python train.py --activation="swiglu" --moe_layers=[0, 2, 4, 6] --lr=0.00416 --beta1=0.95
Below are experts of layer 4 (counted from 0) of a mixture-of-experts language model. Rows are named router (the router's row for the expert), gate (a neuron's input weights, with its number), up (a neuron's input weights, with its number) and show model dimensions 0-159. Each number is 500 + 25 x the weight over its row's rms, rounded and kept within 0 to 999. Numbers have three digits each.
Before each expert's rows: "mostly gets" lists some tokens that are sent to it at least half of the time; "comes after" lists some tokens at least twice as common just before its tokens as in all text. This comes from a sample of Wikipedia text that the model never trained on. Tokens count by the router's weight.

# expert 23
mostly gets: "% |", "′", "% | ", "==", "- •", "°"
comes after: " | ", ".", "0", "3", "4", "\n\n"
router:540544479449519453519508494502553453474501529461490503473502493473523494478533495461489514449517485479472484502552487506465487505531475527508478497483495513538479490501456474471477507511500526529504514441493514541506527512510487477447504517501502501490532462491518525510499471472506489474477490465530486507509512524534492564496491492507524512519508493530462512510508527521492492446493521495484557490550492489520537522491459483504485475549539533488515466486463503515519503509462476
gate12:468505506467521504475493510508522511530479509502493478508518533510474492504465524474481535503512481493488520506517497470442500450473506509507513516501491558491410513470501527458559509509522479509522513465492498474509510504482483485495463517499514510527531475534472498489511462495490486482524461464528465517512503520470460505542531489494523498475497493520467504505507520534545553548490501445512544529482501504475459531537500510502478519468491498441546509515490484491530521496496542
up12:454489508497517476497474492526542520504500521519515513495476508528505495506447485516489500500522515507492504504477506514467521435505539515518508514480523512502496511452528516470529482443509523489467508479527493519536483523496493513540474436485525485543492467521492465511496489487546524475532542498509517496525503518460500501496513488497514514502518483523486487448479433535536491549497549489520523491491506566513499498538502494529519529498487496487530490507543533524478550556488546
gate13:572489514502520502499506500480520517464503481490564524489527502509471468514514466462513542536516532460505493498484535517457549469499453483504483484436497495518497458536508518536480542557498483490499530516480495507469485488509529454488473508493511509498510502451541473498496530495529525504509479445475530498488457498514482514510487498506446508505544497488511496508547493529489475493495471496484521511508467502464510484457516437475517479502544466530516505494506511526493526496501509
up13:549493503471528493510498485495522511454516488449572525481503514513482455502500459429520525510528523459469458503513509529454505496516468484504480466487500487529484480497498494517491552552483502513482541476448497524487492527510511468488484500465521513496525523444533474508509524499506502483486497473526520493459483483509476526476515495519456516516504510476489508494488513568472462480499479508495534526510476515462500502485503460487520497545573468514510492493483498516514524490489501
gate14:497525522510530521507512507478511498496520502486450520502493511475531465506519478506545489449473472532442508509481506529501495537491517506501485482490480503503500531518513489511525477512510515500505507465516509545509486519492520478494504500520459496526519525463544515475492515554477535502495488506506538483474524540507513512455518508539554513473462518502459486477512515497508486452525421527523510487496487483532457478504470488433550505522514526487485463481505501507455499525449445
up14:523469519536488487526504492525556506525447489472502508479499472479469489486516501479487574507492524512496512505518501510487455453480476501487463523491488485485497481474491482513587504493508497498510489462449432477464456469519484505504496454463468506545522502500494538489522506534502495530509524514481444521487500471542470496492473524487523512513491460496522471493473557518498512477502500482492529509507543489519519475509484495554481516485490537484523542508486485515498494498474524
gate15:491509496551524430461505516488503485480491532484546487512488472440494511550482532521501463510470492509516489493487456491481516507509471469539487530490522494477508482505507482519465501499486475506505491483500492490508510485585552485480487476541479517495478502495530518463479496464499511471520465517511494461487506502497504527534434533513450514519514495526519513538511497503520449547510483496501527471498451492549502492481499501472507485497513522496477552496471433503521489510498516
up15:464515518498501505511529495530510495505490483489488497478466474544498513458531473486458492468498491507512493531505524523523559489498536511488477552535489504494510469517505551516529515533540518491484467555517508538512509521461478478542520544479454501449481501462507493524484481479488455485492515513500531472512521472488543440514498500450516515488457565465495481440505477498497511486502523486499505508501517498482521498513499498513517480443468482539481500535504545482510466491509487
gate16:519488510460513457458494493507555482495519496512494501499477490459509489464555525484485490498509478507494534520499482524510480490469472484457474506482505495495442490492476521490525524451520511518533545530496542498524527484524517506501562510493496488507473491519523509489505487490463508564524514534494499453505525471477488492452470542506477519504477515482495501477490490527506511452481452465505494559482532499461511481522458455487508496437469470489502477500473510509541509532484474
up16:493511506518478528478508493485517505500487498496504494498493482527520492497480551513504526518508529519466517510477549470503500510488486493499517510490552518516506456505513479507434540494532529541543526464504574501476496491509528522510492523485505534484490515482523490474509556547484548535481472477494460465495491492521518504468513489502481494502524478495486461458511564488451521524485467492505497523483471479502489521500476565480508527512484520489555520488454461468498529523556494
gate17:481468500476493500484504501502496493514498502495487475493482437481502525461511510483559487489505541500482485494488509479474538554504502464485503522504456498487541544509512504503488456501492507530515523458482525519442525499524460521493494501529489501456509524498536479456512518569503521527456472509523512478497476475496540514462412485495512487485456472501501459480552530506473482484509471499511505537538494488444485488494515507500482500529497504508464498478498490477509472459534497
up17:539455513503515552496494498490476489498497485514475482501549486512493467491501548529528531522496513547520498512484540518490518480462524493488506467494526513494500486522510549503559510525452490551528523555504490491482499466479511475489498483487518534548494538471533494494506503499523457525504506473493485510457539470507475530510549479512477521490563491457511515484472510483512549513500497480522526479498476538490499497495526523503466558476542533472510543526519469518508509494477490
gate18:544532496471528501487527505489495488487529492492465518519489508530476468527535510456506556504463491521476470494522521508477508525489485515479473469456504520486526465511532476502475537543455510534529494510481517502522494485511521483548482436518493494519505511514549480499504544462484495486501512469506492498465528494515496495479511506491495508482549518497466481520519481422496537515533492496535528452509502495501528532473510450426484527539522488487507499489485496504532480537506533
up18:502552516485522480522540513491477512474514484476498509513489507498514505513484504470457510487463506478532457489541486506454515570498483526498493509473473483495453484476524475494527516568453510544517511476490491466503510538507504465489495487448566541494499491540504496496524454472423495490462483516524497522513514529503492466523510507515461527485508538510491498524532489531510520492521469481492506513507516510499506536501539489465449537494493487501502454513498505493482509485467543
gate19:517533493472507489517480500502494516471483493526518507550515476547476526496506490494511511486515511523474509511492527500514474492495483503482468518474515525493525468515507506514449517528517538480507498495487465481507495508512503497516516516491459500535497454509545481532513548510457532511444511499527494515535481486539487493522521546472528511543496481467461506441522549434464467471515481495496483502492568509564470527545470532485534504499531481518516505508546479502462493501476523
up19:493501507514532523485502516494502509525507496534491474484497472514470475485451480481512494515533509507520491480539466528488512482468484458498503499511512503509506547486493533524497525538496508489512493512527499513541519511562489479517512476519504527484500509473505551516473516535514517552504482499520461485514554458477483516512450453468529516515477516471503436479523508506496532463508479491527547536483509558503472500534469517467505540525557462476515554532499492527496546492508472
gate20:537512509516498513503518495488522484516515491495495494485488542544507498503499519525474524483488486510527499507528518518539457486479468462514505547502490521476488518490458497495510524495514527466471479465518455498461502518479486471522533533479512504499494474481536488524474501507466517535492537494490510525507532519467511502522483503516547489490384518469508490505509535494520481480491440548491494488497570507482469503545497539462505519493543479495509506521515453521510470468546497
up20:471454512473535542532494529463478477490504502520498459504527512495481475481482503500511514518473519495500514503514508508488520500518475503474509486495514490458464528530550502502481503517488494519519522505503536485497433477538490515521469474476464503551540506535466513490485507471516465459515495500524482458509504465548518500530515509490473510505572503500522465507561469548477563484476516487489526488481476520548478465472482490510492478520472479518514524489491531486526558516477477
gate21:508487488485528504509511503517508502497499489486480509543499492490468490480471476496522529499466528533482488496507528465510473495524467557502524521506480502484465471479465522514500494525465466525509535535473463520465483482532517522456529491491521547511524518492535514507480510536502525535476468483506450512400516489490515494496543469515502509497510493445470475480504471522502475512500462499476494541517492497519507484484542473473528503472495506449506533494480567547504514448503492
up21:501471488488487512524526500505519509515521480484542532491485469546454506509466465440525493463510538534459486480497474527488497458506526537499489475495474509518483515498480516524510484514497517519458540506439471506422499455516514486475514506474508530490513482517500557517500519526495517532509494517479510562464532470488512466478491464521550451510496479456481477489470522518510513499521476528517516507507481526518479485480526483500472522496473501488508515498531483536529470508540460
gate22:523540503491518527556524497479498503470487502477512527490498512535459509490524503501517502524461526509484468483470503446482507468510441523496477485481515506511498491521485480510493512538495486493479502494470476507520475510544513453467483526489523464501488506447504473486489507437525557495505473496479502484482497533528475499509531496473492458525517509484486474483491561521528545502489461481510494503504452446496521496424535442520524478517532492488476521509488501469480515532474472
up22:497445517518462478477490503488471497510472505530502479501500486473500516527469524524464508502517497514507488558498549520534518546513549492491542521479465496506518489524517522492510454465486482487515522510540521497450478460465499504525525477524450530484474454519478530502484493547475480487500505508454533548544468505482530464523479490535515523486496506526536523517499455487474493508506518538498500494471516499501475476528488535463478509473460471536530478491523464512534517510537495
gate23:470530481476488490498496489446518486524508497487513547480495504492526458460459561471529534512493508478472489514475458503481498520499494535502466476509527514524515493493527542511543496544467499554516520503463510509537481488498460507468498510490537519501507531489501487525528456492466501495510483500519448515502506473504448503463489448491496500505518517507468540513486536483552517484528492498511488552481533528461521535526465510522477493526496482490503473497527547542537456486501508
up23:534501494510515527530537519512485514469506487473504458507541486462507505546510483520500453487474491502524535502537537497514502488480495452521500538485530518489498509486483464509454497507529495462478475522511541480497538501515539500521473528513439503509483483463519512496501489511514541523468467490485523494510515477498572479521513532538448509470500511499518473518517527504426507492499490494498516484517459437503504482447540497515518520494453482518523524500485507434480507510493505
gate24:501430500526475512532518551486484504479502484455513559519545488473495512505520486524527486492555536490468488515459510466493513467493511477521493462473527522489526488523501486518510499498526522459425482495521558463520507496480497534518491505522493509501488518483509534512491496534480553477484496533503540497519489532456481487495476543481489503492512529499483536503524543488432497513516496521508500502518495504507507505488480540494559493539438497508487522496487531532484500498496528
up24:541467504523516523526518516482464481470518499477468507539538508485483520477523485508497500484540537505469514484478545489430521493487480515515526441506498499498490480498495459470515506491511543514439471467506515501552520501476476494479473460461518508496501524496528547505497504519510507474480496491543520505501481549464466495507478532525503495486493522491483517506549564502489528480488483516484501502553490486559523514481519518477554506541455494476516521491502476506506550494478483
gate25:509500498501476508491495501473532484492492502505498510484513491483505518536550518457523486464515523506517469455510522510541499517524541481491475524475518482528496525537436489486551500492490519507514515488510481437493491518437523492509517498501466513493541443487491468490508543489475511515522477483466472560499495519492502527502442492499523475464504483435485517502506514484446485501528459463486493481522509495494506464451492455498530506494519510480483497487482482519459434480466500
up25:465475474514518496499491501507489527490528492508529512492500483525527559466440510530461483536515492504484502527450521476472530514497457534500509487529488504484522459472570493500471511475503507506485506458498501526461514492529484548520515525497526509521465544528520524511502453508526472520487513526533492449511509452503522467505530480486482533551523526512506488495509468523532493513465544520476499476493519500496461499554507527518481522479480486515520481526481551489514541534510519

# expert 8
mostly gets: "| ", " |  | ", " | ", ") | ", "; ", " July "
comes after: " | ", "1", " |", "\n", ", ", " in "
router:521493464514531515511487466509481496520511503468477503497503536481481515477485541458506532534521514467533504537524484591493503507504509505479502491493509504529457480490511502500480548468503497501468495523498489423569467493529509459538557526467493487518521503493522533533517497495511452513493501493540490481473529478488503504509495490498494494523483489497481555517514515464477521462482438465500497519516528551513552481510497473526491503495497490483545525502510494503532481516468490
gate26:555498497497461506509518484530484539526475493479453514486530509517550501494480512557468497489495486494497488542504483516486509485488503471520525461499536515521549470477484520522526507482521443529521496455496535498514495447502477497488506485534481563502498514465487552534521447527519525484441502543519480503497514500508526471472480482508474494456515514502535531525492529465490483522513474478499494510507495499473523517498477469518453493507517528496503546484472487553517495496499449
up26:486509487483530488564486497491515470483513522520525473500476519472472487494486521422510533491468530550433496459519511504472502514447489513493572511502492450546497534513475490504454494501485490528521508531486464506487513505486500501479490532461547489526494514482522473474505533439499495501536504491496493502478489511507480547483501469508508520525508491499484484492494533519500501501513520501522484489503501465471477507465547523473532538535476467509505443524528498480460479494498530
gate27:549511505517476547522516484546459484496505489465528529508512484520492493511509530497469510523514509459553482586525519519533529481509491512500550497505523492462513492484511506485457479523512491476517548493532509474476488483516526457489518510478506491534505507464494544522510481528469493513488452520500510442529532515517554457488509502500466479536483521512518508474472477496543505471524480545499489470510490474554522518495497465486512524461479500496514512476509517503544539495501523
up27:504435495483512481483474491495489481470519512543504493487470522501505500484464487492516483447513482532416457466487542492497496508481480492506479500503486487493491518523464516512548486509503488503490517443483492490489545512486474528505478479534470496466492489527529479496471506499513522527482538472511496552485503471535503529483490528478516487501442535543497481509500514481493491492492541516496471548522493532456452555523492463484513456523528508504502517510509492504461493539553461
gate28:485468502504498514478515506532502513466496476515557496491494479466508523542496500485523486488541499546480446504459459505544463451513493460506523539464488481478483523515492509501501518481507515521515497501477511473509483530487491514501526425488509501505561468519488456488490498509495548508497508514519535466519507440525488502466498484472518485487477488451482504507520461487458463468508513523500476482472473529563499492520468558510514454482491476530483476523490516489520483535511499
up28:501510500501497477503502510470497516537468500480456481498489511562522481482510481505461477515502465478518556497513520497498564529489514550514465506539514498488516484509548516510532492537488501476489502489521476529501522487514503491483472567514468511479460525463503548516500463506500487523529514486495483560476494535484491487530491476520470514497533527511531471483507512513536532550474486492510535507505537499415491451467504462491527508472504518480503540485514473511498497456509508
gate29:533499481479518494511478487475474515501499501469495500503493529529484497509453499541525518515533481504521488494503503489526469517498497500487548512506489560476487528461543473492468473481520489490500503481479495508510504480466518503497517523539510449573539466485501519523527536501452511505469488516543508503539532511482483500435466489549509495482492484475495539464444542495535509456486508519455498507490518509533514552532505486464482526462502506456527509526531518477530502480470482
up29:522497473524515524542490508490468550486499505544521510506497477503493480502467519469476505512516508545497476462467479501488444532502512516521529499506519498490479513543506491496480505445459466505497502482491482527494458532501480525469513531527514494528517482494508519458533506532498516528528483488512492522547487507491430492487479522517528475482544472502522516484507549497505523527464444479520506504471518478455461556538510493501475518503506546484529567497505509489514554513470507
gate30:460449493514473471479513481514521502499497486463512484520500510521478476522487484521481483522512476511463467473551487458529548526514520465511517511523501487555484522492512525506514453506475518488534500517491447474506494525545487506478529473552498468495512478461497464500508484537494488494508494512514546495451477539481505539474512509467506486503452545485482494513456465500512497530493496486511497542484482488511531510483520556525479441520447499471467503470542513487460483493515509
up30:526541504506498528511495510510472504518527500518476493494505483456520508509519526464501488488464499500509519497457501520483507504496500515499481508509486499469531508511544474479499504506497464518468485477476541552483526480447577521503452479466475511546504520506507517487513531468475519527495502510499480487500555444510517471533479485555488510523543485492529473470527535503503500520519539549472468455520530497460478503515468478487540520465564540530486488522476506474531500502518498
gate31:479540512484492495533499495506505518469529496528491510496517485476533499510508519427493489504495518584483531489525510507454487490515496484523482545495513503529479523526483479514479503497444519519562535444487454517549539502488493534482493488475479507518515501452504475499507504457488517465455476475543484523487491506472440550501512493514523493524519521483498507458529505480478505509511477451506505506505538477474479506491529525476467479510513472476505523561478507511488489480480491
up31:467547522480468508530505481492485510490490507528446514453538492467554491517506514511499473526517499543458583517513525503456510530473516480504482525495519520529484530472499504529498526454487485510510542447518490485557510473482502509490510473516472485533462507473498492512525470532504529503475529487509480541510501522476494491537519479545527489503520526514496532503498477463477492540479451462517532511505508516479505503503521499494457488492505492466529514531433510521487480513476507
gate32:491502488510521486523501501507499506502474480547494485509537481518516476507473521474499489513495466557490508512508494489476499461434487499560536525505504511493539525487546549549477491501518486484493527514483506486482516470451484526501484448508531528522496520510487501494505462495471550503526489490498462513493495504486484495562489542497527487511501533487497467486563520549500539473524484497487491514489506528516497521515565500485477479519475478457489436552497512540483483486491543
up32:489483474508508500485482476491483488517466507536479493499521506519512471491491550490486504545534478538500509514474517504467526491466499519534548500518499528525515514461538551530469519471500488515477543526489513504486505484409464533483506458490538503534513473503497517475519484489488536521551489478471501471497527528489454498531504505467534506519520519501503489517549517505497531471489493481482490564514482505500528503526561494499486503498455492457500443509492510515530451523496527
gate33:572505494502482501505513496483502517525493470471540470482512510506468480497506472465463512516537508476495504488499514481502481479480475502514505480476467447497478551494465478514481506490539476511521474506501484502513447513514511467523506500454492493450538500496518479524514561535490495501491482526482511518464518514526487515536493490487533517515511505448485487542538574519504481449522519538525533537502495464471459486508515494495461506494560502507497510552497502520480519464451514
up33:422474522513511513485496516505488494507523523509474526535509494481510534509494523530525495467448516514509482503488516524500496523551521525501480521522513530456511485500523506475509479523454523476485535471514482485466542480486505533488481491507474508520472507480478504484469455469522503462491498486496489507524478488470500462457514493527500466465474505533525504477450445481485532523473472461467447438497520543550524490485496547508542492481454503504487501458513484477507482511514491
gate34:508522509478505514461505535494534501441500508496508508503477518466498474501471522514498499475509525497501499444490492516501474485522509525516520496491510472505484507529467499481537506493523527497518519447502491465471509495518503521461561490501481495498473513480504495492525499508525512496516483510545504505580520542513454454491503533474556489453472490473518480519509525528523559457481488547490494544475529476543459505555468536475482511519490518457490472519490480504463493483505458
up34:476561478482514488494488474468558508543483494500495522518485493478510481519448485493539536500447455528467483480476474473485483460555534521489535488514479503535507476515573498487458507473491504483494484526503516525482495491476506512491482497468514494513486532519476479515496488525519526499534471498456487541493521513502481490477502512503547506487492486462460523484458480536492474508516487518531519527520543545504554508486476490509492506537452523476473477479516527464537514491514486
gate35:475524488533465494489496485504495485504510514489493511511481499484550492505517502543507485490510559444523474481469520443468496499524487524498486562519549464502526444490539478502540500500470498503487477470541468514483519509515509538508500517498474486501481493502540468478531520509515488459496516504494548533482458540476460505495536483498505515530478496481514512533481492543488449532499492536464520496485464481491488499482498506543536464517537488519482529526496523487444530484546480
up35:511472511497520509538504537509485530492497495513508474482558483511480466511521491500482508499486457521451522528497478536505502489482477459505460488502470527466505535536486532532497464521514495495517518512437519514478487461475506493476459451546514522475516457524469503508483469491459544518485460509466472489528505472531481485512505517489450491478530515506511505454514543471526548488481519491532484514502531483487501502531474487447485528479479518501522491474536446491546471508496520
gate36:433528503467502524495495522484511501496479517540468535528493516499477469506442502517434504510517507509507493465456497493497493482459553494494508510525518511529508484481504526505516488512469532504500513451497450515516470560503492489527521527465513489505494491514478535500489513498530518517522537538489499486480476517503476453484493521487501520476488497477517474500475462501536489493504490530529451495476518470499442525568549468504549499546516502486478448472496475481524506507470506
up36:517472513517534490485513512515487491493495488473484520509470498470507505527444482512469477490495490485549467551499532525502485526490555503538502495512481461525516486464505505477515468434494520443499467495520491477509463518506509477535527528467476477473531527486505474500495518495511495454514548553498513487540477483441508474519458530503551433515467507501517505510482484447493481518486495512494519468476481522528499529522470494498496479550472467513482511505518496495459509496464488
gate37:502514479472450487517482486506528450546494504505553506487493498504478490475490506455438527535535494529515510491513451485486520507539483531488495550515484507488479490489510483506426511545514515492510480482449517534482519463483496503523503526514507490514536488512499486522500528496510504418471496497505466505502505474492464482512487488511507477518497505503462504476468552486473482511479474471466462517531540529498512511511514530502510457481535480475511460515471494517513449461551508
up37:525472542494543513498497509543474506455497516504459499535504498533540511501507493541527490486479485452496510520519561519497523473503513472488532460475507525468507506510499475446551479490461460480498502512549473496536516499468515494517501492467495497499468519511511519504505496476482456558485538509454521485470468508497535527490552492500522520499479507518491473482520457498503507496539543538493526454505443504523503510508468492472486517528469537507506504465491494491477531507457468
gate38:531520502513521540472505534532503548456514482509489508518551495494532495468534497462541512479564542542575476498486513525481499486534488515512521497514442524455508500538504496496533488526505501487512520471476485544462471486506521501523468502514509516543518533506488501496458499488531530473506521539479494519470484515556480478484475522515546491477459504527482499481523509517504539489485487468511472501486481467483524536510501520525498476536525500516487502520477512487493492519527441
up38:501536500521541519495499527521518540486501497519474516538548476488527486467532508471510483482554514562582485512476514507468533465493463497512543530513458534513487491516488523505525504519509480481542531500487483515476491506523488470498485471533507532560482531489496520488486472509548559469515511526503462523502491478517503506498465549526541498485496494510489509482513490549505528467499461472511491499479527471491475545500496516528465509539537508480501470516478484509492504497494471
gate39:491482499483507539472498516513486514452511491504501519496521515455428542479541503484473496471500515517495508478485410485508473534498472491528513563534492486522505564508513516495494474532540503481469513500489450513501511462504529521527497477492474455516516455458504502490499521451503520475447493478499529493524492506458526536499481491527510459521494524492502467496485541502482490492500485502461508523521520545522502522508494513492543508479519492503512450542490473492484500540501489
up39:477471496492493517520493494473493517509531501480521468512519488504547505522426526484485529483477472461497517526481511506510505482522536472482522483484525520509513440524485510484495513471514487481491517484520471447478514517524489526479534483507480536494476483460469519468501463504517527496549472507515486526517477482524477489505544552514479484466491470447499540500484464527502473524473542510515488505500503480458493427483480514490520442504479470515479531486474522500528545449519490

# expert 21
mostly gets: "  -", " (born ", " by:", "==See also==", "):", "|"
comes after: "\n", "\n\n", "-", "2", ", ", ": "
router:555556508525479515520521469506485477478491499490502486479471535484500498490509505506521527482494476502490545464518494518511561546485554510471535455513449429481547501505484525479525515488481486482474537514539462508519474535486499513450472505495471488485465495512504514501527439480521544528547494468486526536493536481498516468521497507539505511500501488488507506475535481530511567512495491508492508522520521482507512482493523479519466480498479504494508516474517511529548514536514509
gate28:480474507508480498484513507470495507501457489505536517473503508537502466523476496449448546500487473601503442471475509533525490453506510515471504481506526539460500466497452488534519479524522502504507473511491520512473509440474483498492499490526503508514506492534481505519435484544510512539522503473526465484477467507514519509530554521537516452486544536486498506475465507505522537502478470483492504476491501512530479490510502507483495518502493519512501503484527460484516515492483530
up28:494507497513477504478500502465478483504450507522510499473504496523520477514493489454457526507461464555507418488466522519529496446516517552477476467512532522486521454504449480530525517484507500491522479523497506511481482461489475531491505494523507523506510467528475495516427473519559535520525530479532505517480472515511515492515516529533550449506569536495520541487471517474496518500485491505516534476491500525501488513504511494497470500474494503532483520502520478499512487507496513
gate29:528520498491505497498504513450518510472485480493496522518475466536506449522495496463518520513439503505544466496463491463517518491516483450500513509499498495479493495485483478531505510525446564521491519477522527489503549473492534480508479499552499524528525488525561478518493476507516538483524566486530489525489499549539484502499493484465533501517549496520524540460511530522492504490473482495491506529493540480472530461516510510531479484468489523509515501510532518543504552507524511
up29:478502494483487517483493491547485496505514512497491465532504515474518532486510502506463446467517478483479521550486478515480472477459489565496498501499492504495452502526499496461513512510497454483525496522480447482502488514512473522474514484436482502485483495503487540488493503456509505500497484518496540534518486484496488490505466532532512457506485481484487478505488442497511514505494533503505486478517485512507477595501463503477585505516533446500469476480481529469496451501490473
gate30:538523498515493491493535517501490514493464504482509439528471490479540536522509491486468511494527523512525549510484556531465459494529507506464542530473489450494486507501453496492504484505504422475531481503529444467493506512497487509532514514490474485510519476496523479485450471491508491534520498471519504477518487463544534524497498495500510521461495507507440519535508496510525482505521526521488546474502550473512513467498503496495540460496465530487470520514506460541474513499521483
up30:496531547500462531465494516516490500518567508526505498494511458450484467471485507471478421492470474474505496508463525473523510489483512499502525527492532507498511482531514487506496492468538508522507507520486495513522500506543531502534533481463529518524518513523544515489480479458466501487530527502528461474501536513430496469447492493504484456477498482464535465468492509542501502504520501485529525494492500477481455496466516530494484534488484456487526479448498538496503494494489478
gate31:487509539483494511518520490510498488495496497510503492501488453466506570487526536476471524501554502535549453526494482499514481503491541518492528527490524512529520442535503490535469501462514485491483492474506476518509465488511501463505489488501518492430523527499488473507500490497509477430505537493500526470535477559507477536449504512493508472503502509506530485533489498507495472508478528504502488540497503505496532517487527559463516524505452480539471530528516500486516488534445485
up31:519444472509462489497500516479462500504468505500511490499526528500508426513458474536542509497448548486504489479519506557476497486540498467525511494482523488497556508501481508488509495474492495543520480492502529461501524504493485507478459518487506542514459533511518452471523494508508505474496505445506481463434514480499537491521488522512485529491514479535510510483515488493500461517506506472484527452489479507514465470496469500568502497516503498510484442477480510487473516450526500
gate32:479507478531500523509471497490474491440520535528509512509520515495542484502474508536527492513502523458477477493447517497468445504521526477497460504506527502457528480480546485526500485480488490517502502493460473469433490527530535541545500501467562490498537528470516494450524507509508515507500492509504521488487462488526458482479488523456514499502485473513513503477515516506478502544506506523525503510500480497492465529558460507580527468516474512535505486471485511507486509476507500
up32:485485485496516492521455496493474470484529538550503527531509528502516472475482498563534489516494527446478478501454527513478467506489543497500478507521532526452534498476528483517495474497520461541476504502484504426468506515494512545572510487492538473511496530488504526459500507529538499496506496498518509479480490498494462472499467549471481459533509497534510495499487473513509520509523516503503479503510467534508497522556474498529491511540472477512497508481484470507450492477474531
gate33:455485513513451506506518529540506509488474500507491449510485444522486490532500517511506493510509507475518466516470486460492500502483522493511499536518500517515537546497477510516488520478527488489516522532504547470513551488500496498506444507499526505479499573494471465502442499508500523466495522535498487489526531496489463535502421506498477461545549504468510509512502462503449510484518486496489499495485501547519483503507532505488522527500514487503423491506511533510467494448522519
up33:514477507484523491492499498500523495543500493501503535519517542497498504471496461486534497488475501545479553495543521540520485484495461495494498493488508495467472513523543474484512466505475490532494450457481447519499485488515509484516534503470463479543490479515541535511494517500481450550474492464465513519485460527483528504483582495501517502461462520512490473463494500471539484496495500495475511462504512501523518469497459468516488486510456537509549516503509458481502499543505454
gate34:517505500508519504485507484565516465499511500553526559507515513496482508453460472488451486485519482487483491539526469503486502536525475507499513478518514495502557495483531499493480489440499523476519484441495475498496491519463510500529496472531475443479515530516476532517500523475463497455529470518506541455505488532493487513490502516516505477500473507528512488445486482499517490508519476500472499519469511521486540506535484436578517518493491539467512488492520505508486542494505491
up34:492471509462461495502481508457489540516486502481480448514467498473511479520529544460517479526507522505473528520487528521513485462497522515510488491485497488523458509525497524473528486551503487505542507532497484477519538481510454530469532479438546514523505499525521506486499519490526471572522519474503497524518473517497496513518519510459527498471543475521499505521513422483485475464475492504521516526501487512519445526498494526446507490525493471515488502482517509476504443527496482
gate35:495526540548455472521512512482506536481457511490514473478504526504542498522508497516509490510500521490490481470521502463511474529543508495537473477507491467514500524463584508480557502528506519488501471524496504523505518494521523522488521497510496485478471550521519493492504494512517476479509462496524492505509501482517461519504513470522478501494499548502485517496465478552493493501480493473484459491488527510510466494479520517541579473511505504543444458491484539513503550463533444
up35:501518507474513491517497485528504481556513498495517528478529533486485482520524497510504493498490482551513516497549502509513467494505491505505493565489500511458484492510467480505501494510479533488460481491499570516493479498511517477528501499504514506493504455476521475502475490546444481531481501524459485506454486509445540509485531468516489511499486465512511517522503533488469461488517471496516501482529463499437526472507522552434504518480540471455493513489548453504495440501490518
gate36:513523487472507484500519516510497510467531521528546495467512506492512532481510505489565492489487506482501502469481481514499519482470510506500543474462453476482537473491507537483458547528488510474489476498497464474492498509492536493461461496482503535523509513511496537501573505491509554516517488510473497521480461488495499456511429528533504514500510485498472523505507500484515460466501567489507471511487471487454506520539469486496504480547494472520528506452564502523494467494467507
up36:507494482454518496518520509519519512491537508495504516485492546540499544483522518485547499489461463487493485488503462526509513502487512505468534464480441502521489513491503481487486514466479502510456518478504469484532480520500501480461537507443530515547493498519508547495527498513466540498490513519483493548488498491531475489466448515517507540517484493509486476539492504481503472450484507533522517550477464504451508512513455428483481492536522513507517470476484534547489507519456497
gate37:512508468509480463499526527463510534494515503440505503494467510499540522475558476510516462499503526491455478505465475515480494496485515480499494497476524522468450467505479489469520518513430498498478510484478446511502483507486512550470512530494462521529473516478484474506515476485555561525528504496577524511465519474520477534501493483518512474532488480482544490526511456489530523510461491535460470509512466504520529493506489506486532469498491485517490485502511479527509487487529526
up37:507493498560528523440505498526504498480487502501506497469495446518503478502451511495556491501517496487498513444478518544515514537487493512493489528473533505468504487499521519506464499513478522515500515445484495517483483482470527500507501533545530553514504496555539479472512492489553525480512479474520502482486504538492522549513475513482518518502500490538555527525520486515496466481494430493502490500477478488549499480492448478489543536479479504467516505512527490512521485507496438
gate38:504507506483458525511522511542502519482522501500511509512528500498497472499496486470520491496497452461449477498501464447497519495463486505525508482467480491500505524496484475527505484598502513495527503467452509499507471509532507474457444438481495503489509501492460497493521495486535536503503476566506499504482506496532511529499495470505495494504502507514508456492493581509493500486569493499533469518501531483506503525494469493511483470574519466517488542486521478498481480494473503
up38:492530506521490492487499503493498501538489494515469492498487499480519483512465524476521484511466532493454529495489477508499523497470516523494502507505516513524526448494485505502506479494511474436506495487529477490530453471512503420429480481481497493474498512509501534463508501495481473508545527499445496499528472511535527517512476456484509531500477489523546463505465535475546493524471472531529551498498483496479514455448483512477448488550484555527519534501501502474488486502507474
gate39:529499498498538523525518506489485517505517491478495531513514479486514561494535473511492511511504499505478481511484485441505521526446465540469518424476442473497467472499495522503489462479495462507515515472495447497522469523491533453507441533511494511484488509496510501513498514455472503455502478482460505534480491533487491550519461471480445501500478525492459529516472511497531506504507493506509514471508491495494545536475531493529493484494559468490484521471473519501479483536488513
up39:488544477449500486458505489466480479468496509542533509464487493488522431528516491508524494507486548485511482480488510529504490480550544541460507508486516502470482503491478500530535523519526494493473475546532497506463523561506464517519522522479500489464522498457500462479520489506512532520490507466474476490467487459504518519465488556497453534493485505512482489547444503510463474507499476504493512500496476512450468512509479532508456546485468506496523502504527494483488468494495487
gate40:577559494479506496545548510498514483503476470464505493511471525479490483469536482511459520492502513515489464500513504519509487499471479516471506461503481481493499488505436487504543496498505484514517495479485497507477495520495506453463502518517504552512521475501487508521477482492518481496509488519513527537445505530531515519502506528491550513481500504481484525511517469537536508455523520534486487546499547453501483482508483482541497482556499471486474520541506553535565485515515524
up40:538534488449513517505533492489527451493479488469493474509478506489491471476530521500479511463487521496501490492472492505535502511475467519469517494497462507507478500491459487498555478477497476498494506462503501522486500518474522466466503498501509517483508472498477534497469474471534484504482523506505516511480515521535547572515496526491548486519479538526486482506498479557530517472484518541506518514510537475495476471498457512543506479567485472482501509559497503487588468523509479
gate41:483520518513494476493522515486486531516515482468542539509511481508519494491526494497475485480501465466423512497464509493522504504521530477535422487499514540485474478480501508491496540564462546482511491528477525486478488507503513550504461451530483549549521467473534508495512486503478511517516457536514526564462534475498485510485470504485503493497459510484542524509503471468550462475517523491484462510507496491486469496484519504482506463478509515483472501502508467493493497481503524
up41:477509490521517503486488482479495499516484520512516510506485497510532505471501530519496510451484503462466510529490523544496503496529515493526438476506509517510467472488483527487497570544512549490515512557523502478481485513498517534490505479501480521527487530537530522488530493481489496484563449510502541545475534470522467475469474484481563504509458468495534539489495465458521498489509523489487459501537494492524500508476494500505510484485518511449460489473472426484488481487508490